Experts of a small language model.
Size: 20 layers, width 192, 52.5M parameters.
Training: a variant of Muon for the experts, 778M tokens, 2651 steps.
Below are experts of layer 13 (counted from 0) of a mixture-of-experts language model. Rows are named router (the router's row for the expert), gate (a neuron's input weights, with its number), up (a neuron's input weights, with its number) and show model dimensions 0-95. Each number is 50 + 12 x the weight over its row's rms, rounded and kept within 0 to 99.
After each expert's rows: a language model's description of what the expert responds to. This comes from a sample of Wikipedia text that the model never trained on.

# expert 60
router:44 62 71 38 45 64 46 39 65 30 64 42 69 49 63 53 40 58 51 63 67 50 60 59 35 49 62 45 65 67 65 31 40 50 44 36 39 66 26 70 25 45 35 38 50 41 24 43 64 36 64 59 46 23 34 59 57 62 73 67 67 38 79 68 58 45 61 40 46 29 65 33 53 48 38 59 60 82 64 50 57 36 57 71 54 44 62 50 51 47 65 38 39 41 41 62
gate0:40 76 55 23 48 32 50 33 64 41 43 57 44 80 43 65 42 33 53 44 57 67 66 43 38 59 41 43 46 46 60 39 40 47 32 46 64 47 34 42 50 49 40 39 62 52 69 45 75 32 53 55 79 63 42 39 53 53 56 50 52 38 41 52 55 71 44 39 63 51 51 69 24 49 40 60 39 61 51 46 43 62 46 56 64 62 50 54 50 57 48 63 61 66 41 40
up0:61 38 40 59 63 44 51 43 52 54 44 48 43 65 44 52 45 59 62 52 61 56 48 41 58 58 55 56 44 36 43 57 55 43 37 57 56 47 57 34 60 56 48 44 32 38 55 27 47 45 47 46 46 74 58 55 49 52 41 51 64 68 54 67 39 28 68 39 60 32 26 70 21 50 81 29 51 47 47 55 45 44 43 37 62 34 45 48 66 54 61 30 39 53 70 47
gate1:36 49 51 52 48 65 48 54 53 47 68 47 57 55 53 43 38 62 57 46 46 39 46 56 58 32 19 45 34 53 44 49 51 49 45 41 54 53 53 52 40 39 48 49 28 51 29 35 52 47 46 17 58 54 79 61 65 37 64 52 74 57 58 45 65 43 32 62 51 47 63 67 49 56 51 56 51 35 64 28 56 57 37 55 80 51 34 56 58 36 54 54 23 67 76 56
up1:40 56 54 43 59 49 32 63 64 49 66 42 42 60 56 28 59 48 37 65 40 41 45 59 53 59 81 39 57 47 67 32 60 58 55 40 62 20 52 51 64 56 30 60 42 54 46 49 80 45 61 69 34 57 48 68 43 34 49 31 45 25 49 38 59 59 41 44 60 49 54 30 55 57 46 38 39 40 58 54 54 45 64 71 43 41 51 41 48 54 30 42 60 38 43 49
Pronoun I and "it"

# expert 58
router:37 64 63 35 51 47 32 51 34 45 49 54 36 33 36 28 44 50 51 46 46 45 43 66 38 47 40 47 27 44 46 32 52 46 54 31 44 51 53 45 52 39 36 48 49 59 69 68 40 52 54 78 57 39 62 39 33 35 52 51 46 60 48 68 74 41 39 49 58 67 36 73 43 65 48 29 31 29 50 63 31 55 48 44 36 40 36 46 60 44 53 48 57 34 59 60
gate0:54 26 54 52 34 39 46 61 53 68 44 52 50 39 56 44 33 43 46 58 50 54 30 26 51 64 39 38 59 45 40 55 53 50 30 67 38 44 62 54 83 69 51 40 60 78 32 73 40 60 31 55 39 46 66 49 54 68 59 13 56 66 41 62 55 35 72 44 38 55 68 52 45 43 61 70 62 51 58 45 56 39 49 53 59 42 54 70 54 52 49 59 51 35 36 57
up0:63 48 33 27 18 27 62 48 56 88 59 57 62 41 44 43 52 35 48 51 31 51 47 39 67 36 41 48 52 33 57 62 50 50 45 57 43 48 65 44 69 38 56 35 58 50 50 45 23 66 25 72 61 63 49 67 50 38 34 49 47 35 44 44 34 40 34 47 46 86 73 54 72 55 44 45 59 57 69 57 75 37 39 42 51 25 22 79 41 24 55 67 47 47 51 39
gate1:58 56 50 58 29 69 40 71 63 40 56 45 45 30 51 36 57 44 46 55 28 60 53 57 50 63 40 66 66 73 43 53 42 43 39 47 47 46 79 40 52 53 67 50 48 53 35 60 38 58 56 49 48 51 69 50 67 55 52 45 59 48 50 51 67 34 28 43 60 39 43 50 44 59 25 48 24 62 50 42 57 51 65 51 56 64 59 74 58 65 56 60 28 48 38 47
up1:80 61 52 55 77 45 48 44 37 59 62 58 54 52 51 59 53 52 45 47 36 51 52 45 54 33 19 43 56 89 36 43 37 51 47 60 37 55 50 55 72 54 29 47 48 45 45 27 45 48 55 53 53 74 45 51 40 27 57 08 38 46 36 69 59 52 53 36 70 50 42 35 49 35 64 45 54 40 45 49 74 45 63 60 52 30 53 71 48 39 69 55 53 61 32 60
Determiners and quantifiers

# expert 43
router:35 37 41 39 47 37 50 57 60 41 76 29 41 56 64 62 62 54 52 56 43 49 48 58 53 53 50 74 68 28 62 18 62 71 42 49 40 60 52 62 58 53 49 41 46 37 35 46 37 42 53 49 34 43 55 62 48 59 45 34 52 43 54 59 55 41 54 39 51 62 55 52 57 75 55 27 48 67 39 49 41 58 42 40 49 54 30 57 61 36 55 49 46 40 44 55
gate0:46 46 52 63 37 36 64 73 20 42 41 38 30 46 54 30 48 48 29 55 39 78 57 59 59 49 43 78 55 53 64 41 47 50 37 66 55 60 54 66 57 41 56 83 55 62 55 44 40 38 64 53 46 49 58 66 44 59 57 24 33 66 43 47 63 38 61 57 56 60 39 53 46 64 75 24 35 46 66 65 39 50 42 55 50 61 52 44 55 47 39 55 48 42 33 52
up0:61 73 47 60 40 40 51 65 55 37 64 39 30 26 38 58 39 43 46 59 49 62 58 48 50 45 57 52 47 56 65 22 51 49 46 58 55 53 63 34 60 44 43 44 53 37 57 53 62 66 45 44 44 53 51 55 62 62 45 40 68 28 68 53 41 55 35 50 47 48 59 44 28 52 23 59 61 51 30 54 56 42 43 57 38 50 44 53 48 33 56 49 51 41 50 60
gate1:53 37 53 49 46 29 44 55 64 35 38 44 46 54 55 31 64 55 46 50 62 66 47 34 56 50 62 42 55 63 47 37 31 58 61 34 63 38 60 50 65 47 62 61 48 64 55 73 57 61 56 55 48 45 39 45 58 66 31 41 45 44 36 48 26 62 58 55 46 54 44 39 43 37 27 56 56 49 72 53 57 59 32 41 39 52 44 63 47 50 51 54 38 65 53 27
up1:51 49 38 64 53 44 59 65 41 70 69 62 33 55 63 54 59 43 47 53 58 62 45 58 29 59 24 44 60 59 46 53 42 52 59 42 58 33 60 30 62 51 61 80 71 45 51 65 70 31 43 43 57 35 55 44 84 60 49 47 48 65 51 54 51 49 60 45 45 59 66 78 45 67 69 51 51 38 62 43 57 54 52 54 38 54 50 29 54 31 51 51 52 63 62 45
Latinate word stems

# expert 19
router:39 34 47 49 42 55 40 46 71 28 50 55 61 30 59 60 45 11 37 37 58 42 59 41 58 43 50 59 48 50 52 42 51 53 55 88 44 44 41 37 38 59 52 47 47 48 25 32 38 65 54 61 58 64 40 49 49 47 43 32 52 56 31 38 35 69 58 50 57 70 67 47 46 39 38 52 48 32 54 45 73 56 62 62 26 56 47 30 58 46 52 46 49 56 54 45
gate0:49 32 40 59 43 64 41 53 61 51 40 42 50 46 41 67 28 27 63 59 74 69 36 57 67 54 42 50 55 45 66 38 61 50 40 59 50 64 52 69 40 52 55 30 56 80 51 47 48 47 67 53 50 53 36 37 28 54 34 45 24 49 52 20 55 50 14 66 59 58 50 62 51 48 66 38 57 52 53 34 70 44 32 70 35 33 54 57 57 59 54 41 48 63 47 64
up0:49 57 71 47 69 47 46 34 46 42 25 48 45 49 77 44 61 37 40 56 52 46 55 64 55 51 54 29 52 50 63 55 40 59 50 49 45 54 54 71 55 65 35 46 48 48 43 42 43 59 34 37 53 49 38 46 57 24 74 22 70 62 58 36 48 51 31 47 60 69 41 30 65 42 40 38 50 59 55 61 62 25 56 47 55 52 46 55 46 59 31 53 46 63 22 55
gate1:44 54 50 28 63 54 52 38 56 45 63 49 57 46 67 53 57 69 33 29 43 40 38 40 52 67 38 62 63 49 54 48 53 46 45 46 66 48 54 38 51 25 49 48 44 51 66 60 30 60 54 53 45 37 42 65 49 52 49 43 54 46 54 56 61 50 69 28 56 25 63 24 40 42 49 46 56 30 79 56 65 48 42 50 56 42 19 43 49 41 45 49 46 47 34 69
up1:51 54 42 38 49 42 33 56 65 49 51 35 50 53 57 42 48 38 42 50 47 42 52 23 45 53 18 45 43 71 57 54 51 38 60 54 55 50 43 33 62 40 21 34 44 52 66 56 52 53 45 53 55 62 44 63 18 50 38 38 56 42 40 67 45 50 33 27 84 52 81 41 36 51 71 54 39 48 46 34 46 27 59 59 49 60 64 54 34 60 55 30 73 54 44 62
Media organization names

# expert 23
router:69 30 54 53 49 46 51 49 37 36 35 74 48 65 45 66 40 21 58 47 49 60 58 55 46 49 41 51 32 58 43 65 61 38 44 50 58 59 48 50 47 52 35 29 71 49 51 54 60 58 41 56 47 69 51 28 74 36 53 60 53 49 55 35 45 62 28 40 57 81 54 66 42 35 63 56 26 34 62 31 67 47 62 61 31 47 48 45 42 61 50 50 44 45 60 39
gate0:60 59 37 32 37 29 44 49 53 57 41 25 31 48 41 24 69 52 52 36 55 47 68 56 42 71 50 38 79 52 43 29 47 49 56 53 40 46 62 34 60 49 31 32 31 73 51 47 69 52 57 75 58 44 38 49 46 49 60 40 46 50 54 60 64 46 48 69 25 57 38 43 50 62 53 28 56 58 49 59 47 46 43 42 35 66 37 39 58 72 57 43 70 49 46 44
up0:28 47 76 61 67 41 46 54 48 33 38 49 37 60 42 75 54 51 56 59 61 76 60 37 38 34 64 60 55 43 44 60 55 33 57 71 62 60 48 50 62 61 38 35 58 45 56 46 28 39 45 48 48 56 46 37 58 58 44 59 51 66 79 54 30 53 53 50 47 54 60 66 68 57 57 56 68 52 40 59 37 52 63 63 44 51 50 47 44 42 13 42 31 44 43 51
gate1:56 31 52 54 49 40 63 43 47 69 21 56 56 63 59 64 78 39 56 56 58 60 54 56 40 57 66 54 48 49 31 66 62 39 60 38 62 41 54 37 42 41 51 33 60 56 70 58 81 57 30 39 40 39 36 42 43 47 68 29 37 75 29 33 54 41 34 55 68 45 44 47 56 39 61 48 51 59 50 46 59 38 55 42 32 51 63 57 62 80 36 64 38 66 30 48
up1:50 37 53 40 35 58 38 31 58 34 37 34 48 45 46 70 43 45 41 48 41 49 51 58 54 46 44 63 47 45 57 46 43 54 32 64 52 60 52 61 72 59 49 61 42 45 42 59 73 53 58 57 55 31 47 39 28 51 56 62 59 42 72 54 32 41 49 47 50 46 61 55 58 48 48 48 41 21 63 67 42 45 26 79 78 57 55 71 37 40 49 43 72 48 80 63
Place-name endings

# expert 15
router:53 63 53 75 44 36 47 39 41 67 49 66 47 70 53 46 43 41 44 67 49 43 28 37 44 24 58 28 66 54 51 30 55 40 65 46 40 45 57 36 64 65 44 64 61 54 51 52 69 51 32 68 46 59 62 64 57 58 43 60 60 30 29 63 81 47 56 61 65 66 58 55 53 50 70 56 69 37 46 67 64 61 29 43 60 51 64 24 46 61 59 56 44 54 50 34
gate2:24 19 41 22 38 44 35 51 48 59 63 47 56 73 53 59 55 34 43 53 58 52 27 46 30 28 42 31 48 38 36 67 44 41 31 48 43 52 40 42 41 68 62 37 50 74 46 46 78 51 68 50 57 54 46 47 65 46 59 61 48 75 55 47 39 36 45 49 56 51 49 48 31 42 52 48 59 48 63 65 53 51 37 60 57 48 41 59 59 62 51 38 49 54 34 40
up2:81 43 33 69 48 65 62 74 64 46 47 66 48 56 49 54 55 55 53 45 63 52 63 46 48 57 71 63 43 36 61 51 50 48 51 50 42 54 51 47 46 37 48 35 65 47 32 24 29 51 39 21 37 54 64 66 68 67 63 45 57 57 60 54 34 41 73 61 49 33 67 29 49 70 51 50 58 52 26 46 31 47 50 41 46 65 47 50 37 30 43 53 43 52 76 45
gate3:44 44 39 46 51 36 45 48 60 55 49 36 61 42 52 52 54 50 42 59 76 57 52 52 52 52 43 65 46 37 46 65 40 49 35 53 79 25 48 36 72 52 65 52 54 64 56 68 71 39 17 41 24 71 50 54 37 62 64 74 43 71 40 53 42 48 42 43 52 50 58 49 50 85 62 37 55 42 57 38 56 37 55 62 48 52 60 49 34 43 40 40 35 55 44 55
up3:40 55 39 17 27 47 30 56 48 54 61 40 40 27 52 40 50 49 47 69 56 94 56 52 46 49 49 43 45 56 33 69 43 55 05 54 51 31 52 40 62 46 55 58 38 52 60 62 50 51 29 45 43 34 59 56 54 62 54 51 34 54 54 54 83 61 46 49 49 60 52 54 36 67 57 51 62 38 67 53 46 66 49 36 62 76 66 39 43 57 57 64 45 64 44 43
Possessives, career adjectives

# expert 24
router:48 72 44 71 61 45 40 35 51 54 52 69 64 43 42 24 43 57 45 64 35 43 66 54 74 62 61 35 59 42 39 67 47 60 70 67 45 41 36 36 60 44 55 75 40 63 40 58 60 37 43 47 47 32 56 63 71 45 39 50 47 53 54 48 49 46 47 56 47 75 57 34 46 51 56 53 38 60 44 54 57 48 61 21 67 49 57 69 62 59 50 42 56 69 57 37
gate0:28 47 56 35 53 51 61 35 50 59 64 49 36 31 66 39 61 47 45 52 57 67 63 41 48 48 34 45 58 64 64 45 67 50 46 46 58 61 50 34 80 65 56 58 50 58 57 67 63 57 64 64 64 53 32 34 55 32 49 32 51 44 57 54 45 38 74 49 43 42 66 40 40 63 60 68 57 35 70 54 40 40 57 49 50 40 71 41 62 52 61 52 61 40 86 40
up0:54 34 47 52 63 74 30 29 61 55 46 48 56 64 42 45 46 50 52 43 52 42 46 61 50 61 48 62 32 41 42 15 40 38 44 62 46 65 64 43 36 39 46 47 40 26 29 29 55 37 52 36 46 43 42 47 36 46 57 49 84 58 37 59 58 71 42 64 49 40 63 48 61 53 52 31 38 81 54 44 53 47 42 48 56 49 40 46 69 52 69 53 63 61 53 59
gate1:41 40 51 60 62 58 72 64 65 64 27 41 54 28 34 48 64 53 52 46 51 64 36 43 31 25 58 41 39 59 29 40 47 69 38 40 62 44 56 47 31 59 60 51 50 65 49 27 64 46 45 50 67 51 53 38 59 56 40 41 47 27 55 55 59 68 55 63 39 58 57 23 39 27 42 43 61 29 44 63 69 12 33 36 45 64 37 46 71 53 60 52 39 62 42 33
up1:57 33 35 62 53 30 26 61 61 55 61 62 75 68 49 45 55 52 16 28 44 57 36 66 23 48 51 52 73 67 37 47 61 79 47 52 58 56 47 75 50 43 58 67 42 45 65 29 41 45 41 56 47 22 49 50 44 46 49 54 53 53 67 18 30 58 41 34 57 59 51 74 47 31 39 57 63 47 53 56 49 36 36 49 50 41 46 43 44 45 52 59 50 35 57 60
Table cell contents

# expert 59
router:53 24 55 57 62 36 42 56 61 34 54 48 50 66 54 60 37 53 50 62 75 44 62 41 57 47 51 64 43 37 30 61 52 37 47 64 47 18 47 19 32 49 49 42 52 42 59 64 58 63 48 68 52 49 57 39 63 49 63 63 54 38 37 39 49 67 47 57 77 54 54 62 50 62 46 44 54 43 39 48 65 43 54 43 64 40 58 64 44 55 62 58 22 45 69 45
gate0:68 48 66 48 35 63 34 45 67 36 54 40 57 53 62 35 70 52 60 51 56 39 46 61 72 45 57 63 76 53 61 38 50 32 55 44 39 52 69 36 44 44 43 27 66 67 69 56 47 69 45 61 72 47 31 42 47 68 64 25 69 42 51 52 52 37 48 69 39 36 50 61 32 57 31 56 49 55 73 61 67 51 49 37 52 53 65 44 47 17 66 63 49 70 35 71
up0:57 41 48 49 48 42 43 50 42 53 47 48 34 55 46 68 27 33 52 72 47 64 54 48 73 12 79 31 38 69 53 47 62 55 62 43 59 51 51 33 46 37 53 38 60 33 54 49 56 52 49 43 53 56 38 62 54 34 74 64 66 41 62 42 83 48 47 38 39 44 55 80 46 33 60 54 49 58 54 44 50 45 51 51 45 30 42 41 47 29 43 51 42 44 56 66
gate1:46 53 75 37 52 45 53 51 54 47 79 48 58 67 64 38 40 44 38 39 83 57 54 47 53 45 48 46 59 39 64 40 30 46 71 39 65 69 53 42 45 69 43 53 54 45 59 55 48 55 52 50 67 53 32 35 58 41 64 37 50 36 51 51 49 42 50 55 39 54 74 52 44 58 58 48 62 73 57 35 41 50 44 27 61 60 72 65 37 56 51 38 43 54 30 45
up1:62 58 65 56 49 38 53 50 67 36 53 24 57 39 44 58 44 37 56 55 76 58 55 46 54 30 53 57 57 50 52 48 49 32 59 41 55 62 68 53 42 55 46 31 47 52 51 54 47 36 44 19 37 61 61 61 58 51 46 52 64 40 44 51 60 46 43 73 44 49 70 52 52 45 70 46 51 50 35 64 50 57 61 64 72 65 59 48 21 54 33 65 52 39 40 43
Surname and team-name endings

# expert 41
router:76 59 64 70 43 56 42 26 73 55 41 64 65 79 41 48 47 59 49 50 55 45 60 46 64 53 61 65 44 37 43 39 33 45 71 53 62 41 68 68 41 69 50 33 45 42 39 52 51 46 45 34 47 26 55 42 60 62 48 51 25 31 50 60 33 42 37 36 38 25 48 67 56 49 58 29 45 58 47 48 72 51 39 51 55 55 49 67 47 43 55 43 61 29 42 59
gate0:46 49 57 63 51 35 47 28 47 54 44 37 45 35 69 46 53 43 38 57 46 74 54 51 55 49 45 54 55 59 38 59 21 60 77 28 57 69 32 37 33 40 27 56 48 51 50 48 62 39 50 60 71 54 49 52 45 63 57 60 47 59 45 38 63 54 42 58 50 67 55 27 64 79 47 43 53 66 52 67 65 53 54 62 50 48 56 65 59 71 62 48 48 47 62 42
up0:35 52 33 53 36 29 57 55 45 70 36 45 57 78 49 18 42 57 59 47 51 46 45 69 49 52 38 30 56 72 48 59 38 47 37 48 50 63 54 56 64 50 59 43 45 46 65 55 59 62 61 55 51 60 37 83 59 65 49 41 54 62 47 52 28 39 33 58 23 52 60 63 43 63 38 61 52 34 34 34 59 31 52 40 40 62 41 70 51 61 77 50 57 48 40 50
gate1:36 48 35 40 46 73 61 32 49 52 52 60 65 46 46 38 61 36 37 38 56 49 45 40 54 49 53 64 56 62 65 59 47 59 43 73 45 46 43 50 38 48 33 66 56 45 39 43 55 47 52 61 53 56 53 86 67 55 49 41 52 47 34 47 30 42 40 57 57 65 28 59 67 60 24 43 54 69 40 43 39 61 38 59 59 62 55 70 58 54 56 69 33 39 53 22
up1:60 65 59 62 49 39 52 39 44 63 63 60 47 58 32 57 42 40 56 38 59 55 27 52 42 32 45 61 58 51 55 54 63 54 46 48 61 59 49 52 29 60 48 41 69 57 43 31 57 38 31 48 46 51 30 34 45 67 54 55 40 54 41 43 46 56 16 63 62 46 33 35 66 51 43 53 52 36 40 63 47 77 50 53 60 27 60 56 43 58 64 34 42 54 50 40
Word-initial St and consonants

# expert 63
router:65 53 30 53 43 54 40 47 75 54 66 37 43 56 46 37 64 35 51 54 51 62 43 34 54 43 34 65 60 44 48 54 33 63 45 53 45 52 46 13 53 59 46 65 83 50 65 56 78 31 35 82 55 43 34 63 47 44 43 37 49 64 43 32 64 47 38 47 40 42 53 56 42 53 52 48 55 63 67 46 63 63 45 56 47 29 58 46 56 31 49 47 62 51 41 55
gate0:77 40 60 53 47 57 47 54 46 56 57 48 30 63 37 58 62 41 49 59 55 42 30 57 35 42 30 58 29 33 51 67 38 42 56 62 68 47 45 38 57 52 61 52 82 46 46 35 63 32 30 57 54 43 53 50 53 34 54 53 43 66 36 36 63 66 44 55 44 43 46 71 46 34 37 51 50 35 51 51 45 65 34 55 60 80 49 77 50 40 33 57 41 47 60 45
up0:53 62 39 43 69 44 51 75 51 39 54 53 54 42 49 34 44 43 57 71 50 33 54 35 42 62 48 54 49 64 56 72 27 39 54 30 55 33 62 48 66 50 17 63 56 50 56 47 65 39 59 65 40 33 47 50 40 56 48 49 58 43 31 49 69 55 48 52 62 58 55 46 29 47 71 55 48 59 50 35 62 42 48 45 57 53 58 63 55 53 54 65 71 39 33 63
gate1:51 53 38 40 46 57 62 47 45 39 30 63 77 29 71 61 43 62 45 58 41 45 58 41 62 51 44 35 41 52 50 30 44 49 47 68 52 69 46 43 24 79 42 39 53 36 49 65 56 52 69 51 66 47 52 42 46 50 42 33 55 51 36 24 57 69 40 67 51 53 40 40 40 72 45 59 48 32 50 51 64 62 48 49 46 35 26 42 58 54 50 66 57 67 48 56
up1:39 60 33 33 62 52 51 55 51 58 29 50 57 54 45 42 24 93 48 54 33 47 40 66 53 48 44 48 36 47 54 58 53 33 75 58 49 49 56 60 23 47 57 59 59 49 67 69 34 42 43 40 39 67 61 72 49 53 65 56 60 64 60 52 46 38 67 74 63 59 46 45 53 59 27 59 49 54 42 56 54 34 54 80 65 83 53 43 45 70 26 35 39 68 39 42
Lowercase word initials

# expert 17
router:44 25 42 55 46 65 38 62 34 35 57 55 58 49 36 64 53 46 62 31 45 59 68 42 16 59 49 67 53 44 44 34 81 57 53 44 52 35 58 74 46 59 46 58 53 31 43 54 43 49 47 43 45 56 55 61 39 52 61 62 60 31 28 44 55 28 58 31 64 50 61 41 41 52 41 46 43 54 46 39 52 64 50 52 57 39 38 47 63 65 62 42 45 54 39 50
gate0:45 76 54 59 49 51 48 37 53 46 63 48 48 42 44 42 37 62 46 63 50 65 41 70 58 58 59 34 53 52 61 41 60 54 37 37 43 56 60 42 43 50 52 48 64 69 53 49 46 45 37 44 58 71 63 53 60 41 30 37 60 56 05 51 35 41 42 44 55 37 55 59 72 65 79 59 47 28 32 67 51 39 50 54 50 33 38 57 57 62 31 63 47 36 50 30
up0:53 48 58 63 55 47 60 41 69 38 64 38 54 26 30 58 64 62 66 56 51 53 53 72 73 59 42 32 27 60 52 66 66 53 35 40 35 63 62 57 64 29 41 27 58 60 33 43 66 48 65 47 34 58 50 49 51 69 53 44 52 52 44 40 62 57 40 72 83 89 60 43 48 51 48 54 57 55 55 50 71 40 54 54 45 42 50 64 46 54 66 09 45 54 56 55
gate1:59 51 50 46 52 50 45 36 53 46 68 54 54 58 75 50 40 73 75 57 33 60 54 38 79 55 37 58 45 38 55 55 64 44 57 65 60 45 39 46 56 51 53 43 51 54 37 49 46 58 53 45 44 53 43 41 55 43 63 34 48 54 45 59 75 51 55 58 59 47 51 28 47 55 49 42 49 29 56 37 57 72 48 62 44 56 42 49 43 41 56 41 42 44 36 47
up1:81 69 42 63 36 61 40 53 51 43 72 26 40 56 35 65 46 58 70 67 54 59 48 37 65 74 38 66 55 42 59 46 50 31 44 59 51 29 65 62 37 52 45 42 66 55 59 54 35 74 60 57 36 77 55 51 46 41 39 40 50 52 32 69 55 58 53 50 42 55 63 42 33 50 82 37 47 44 48 61 41 68 48 46 57 35 30 51 47 40 58 66 58 38 57 46
Leading number digits

# expert 39
router:34 46 39 48 63 41 61 30 45 59 35 49 54 52 50 58 58 44 49 47 49 63 57 31 51 32 63 61 37 63 42 58 49 50 48 43 33 53 46 59 58 55 44 45 57 71 52 41 41 60 52 39 61 36 42 59 65 36 37 40 57 51 48 56 42 36 44 63 41 65 43 39 54 59 71 47 62 62 57 75 59 54 20 48 83 50 57 48 68 60 50 44 63 58 35 56
gate0:64 42 47 59 42 41 60 44 27 37 63 39 37 56 33 60 56 47 22 53 42 68 38 43 51 63 39 51 24 59 36 43 70 54 39 47 63 56 49 54 45 56 50 24 53 40 47 29 32 65 32 35 76 34 39 48 50 63 41 47 58 59 44 46 56 54 39 72 44 52 34 46 67 18 80 56 52 26 35 53 53 59 54 43 56 45 69 57 53 57 45 56 44 58 38 40
up0:40 70 66 54 54 38 36 63 44 50 51 36 30 46 52 38 51 60 41 56 39 62 33 57 63 33 71 55 47 55 42 54 54 52 55 45 51 60 70 52 34 45 45 44 61 42 70 39 57 56 63 43 62 54 46 36 61 63 60 60 65 61 38 45 43 70 35 40 39 45 54 56 41 37 74 70 44 53 60 42 40 44 45 70 77 37 51 59 44 55 33 45 38 49 62 58
gate1:49 46 64 62 46 37 64 44 43 51 34 38 48 45 52 52 55 49 50 63 31 61 62 60 50 53 41 47 58 31 41 55 50 29 45 31 62 20 71 49 44 45 31 67 36 51 65 56 52 43 54 58 23 41 41 39 58 17 51 27 37 58 37 50 72 28 34 87 44 53 52 40 49 61 37 42 35 37 37 56 52 47 42 48 52 54 39 35 48 44 63 50 61 55 46 54
up1:35 55 40 38 53 46 30 49 45 39 53 39 56 32 74 43 56 47 47 46 42 45 72 61 65 48 61 34 24 53 33 76 53 70 53 39 55 47 53 30 50 22 39 32 34 68 52 32 51 44 66 41 60 55 55 51 57 32 42 52 49 37 44 58 72 19 57 53 55 52 50 46 71 32 41 55 79 43 23 63 53 42 52 40 58 49 45 38 58 51 42 52 68 46 41 53
Capital name initials

# expert 53
router:48 49 38 33 27 53 38 36 63 76 63 48 35 58 46 58 42 55 56 43 55 60 48 45 59 35 68 64 31 46 47 46 56 32 61 46 27 56 46 58 35 28 45 48 44 68 74 52 48 56 48 40 57 50 61 60 54 70 39 55 58 35 46 49 64 35 50 61 61 51 68 37 46 53 33 41 46 49 43 55 42 54 67 43 49 35 53 66 65 39 42 50 64 59 46 43
gate0:61 49 75 50 48 32 53 27 33 45 68 50 58 38 70 53 40 49 50 51 46 34 39 76 75 65 40 31 42 59 50 70 42 50 62 52 53 56 50 42 54 42 47 55 58 44 27 22 37 58 37 31 73 61 40 33 29 52 36 42 61 42 45 60 52 34 51 43 32 70 55 32 46 45 60 49 36 34 51 56 34 60 39 54 49 53 33 56 53 37 51 53 40 57 45 49
up0:38 60 63 64 63 34 53 34 41 62 49 59 49 65 45 47 28 58 49 46 62 52 59 48 49 45 40 48 56 50 39 49 40 43 48 69 45 71 61 67 69 56 38 43 75 44 55 34 52 26 71 67 60 59 60 34 56 41 36 35 51 37 56 36 33 35 49 74 49 78 45 57 46 17 41 39 48 43 47 50 38 57 50 31 59 56 56 62 36 44 37 50 40 46 55 64
gate1:41 48 57 32 44 51 60 44 48 69 60 59 47 54 51 39 52 53 35 70 56 61 65 73 46 63 48 57 50 31 39 51 39 34 54 51 47 28 69 41 70 56 22 50 44 50 30 39 44 41 45 43 67 54 36 36 57 55 42 42 38 49 53 52 62 50 59 41 30 67 49 69 66 42 63 36 18 68 44 57 64 28 26 46 72 53 45 54 49 53 50 43 32 58 53 40
up1:37 39 51 66 78 31 35 58 56 46 29 56 45 42 58 47 76 30 75 69 50 50 50 61 52 42 35 46 50 30 68 44 42 34 51 51 71 57 50 27 45 34 61 51 50 38 37 58 38 56 52 54 53 22 22 59 43 44 55 53 55 47 42 62 54 37 34 62 56 46 57 59 62 53 46 45 68 48 38 55 48 52 45 34 21 48 64 56 70 22 48 48 25 47 52 50
Latin-style word prefixes

# expert 0
router:53 52 45 36 62 36 47 68 65 50 44 43 46 45 48 53 43 53 56 63 53 76 56 52 38 68 44 39 52 48 31 43 48 67 56 37 36 28 75 61 27 42 66 46 45 56 47 42 31 66 59 62 59 68 50 42 39 68 56 40 62 52 62 40 42 42 71 50 63 52 49 45 58 49 55 58 31 82 77 53 42 38 55 66 56 54 56 45 49 77 39 52 57 46 60 45
gate0:53 19 35 40 60 34 42 52 61 56 43 63 41 79 76 53 36 35 54 55 57 54 68 51 44 27 52 59 54 54 41 56 57 57 57 47 51 53 48 41 54 56 66 43 58 58 32 51 36 53 60 45 53 39 58 40 74 32 38 50 58 59 18 55 49 53 66 57 49 50 54 60 63 41 37 31 40 49 47 63 43 57 41 32 47 53 53 64 48 42 63 70 44 62 38 54
up0:51 36 46 38 47 72 64 38 49 50 57 66 33 49 44 48 23 66 63 42 45 61 47 35 25 46 68 59 47 51 50 56 54 48 56 49 68 43 43 42 45 44 22 50 50 43 42 41 70 41 55 48 51 56 34 40 69 51 49 64 48 45 49 28 51 49 52 24 55 40 52 49 63 65 55 43 53 55 45 53 55 48 47 72 13 47 58 64 42 51 58 44 38 33 60 39
gate1:75 30 56 53 43 32 48 56 52 55 31 34 39 48 49 53 61 52 54 57 53 56 57 52 41 43 55 45 54 76 38 53 57 34 93 63 52 51 52 50 52 60 28 64 25 73 66 48 51 50 61 44 75 57 50 63 50 42 56 72 75 40 51 55 60 43 44 46 73 64 44 26 40 51 49 64 49 71 74 59 59 44 59 53 37 47 37 49 59 44 43 41 46 55 43 35
up1:46 51 43 47 52 31 20 42 65 26 32 75 46 57 50 62 46 41 67 59 62 69 42 47 54 50 45 47 18 45 50 50 57 56 53 40 47 33 32 21 45 34 51 83 37 66 46 57 42 41 37 47 33 65 52 54 36 44 68 53 65 34 45 56 60 69 53 51 61 48 56 54 43 57 60 51 37 58 62 68 60 54 51 49 40 58 63 58 58 55 57 34 52 75 27 58
Name-initial syllables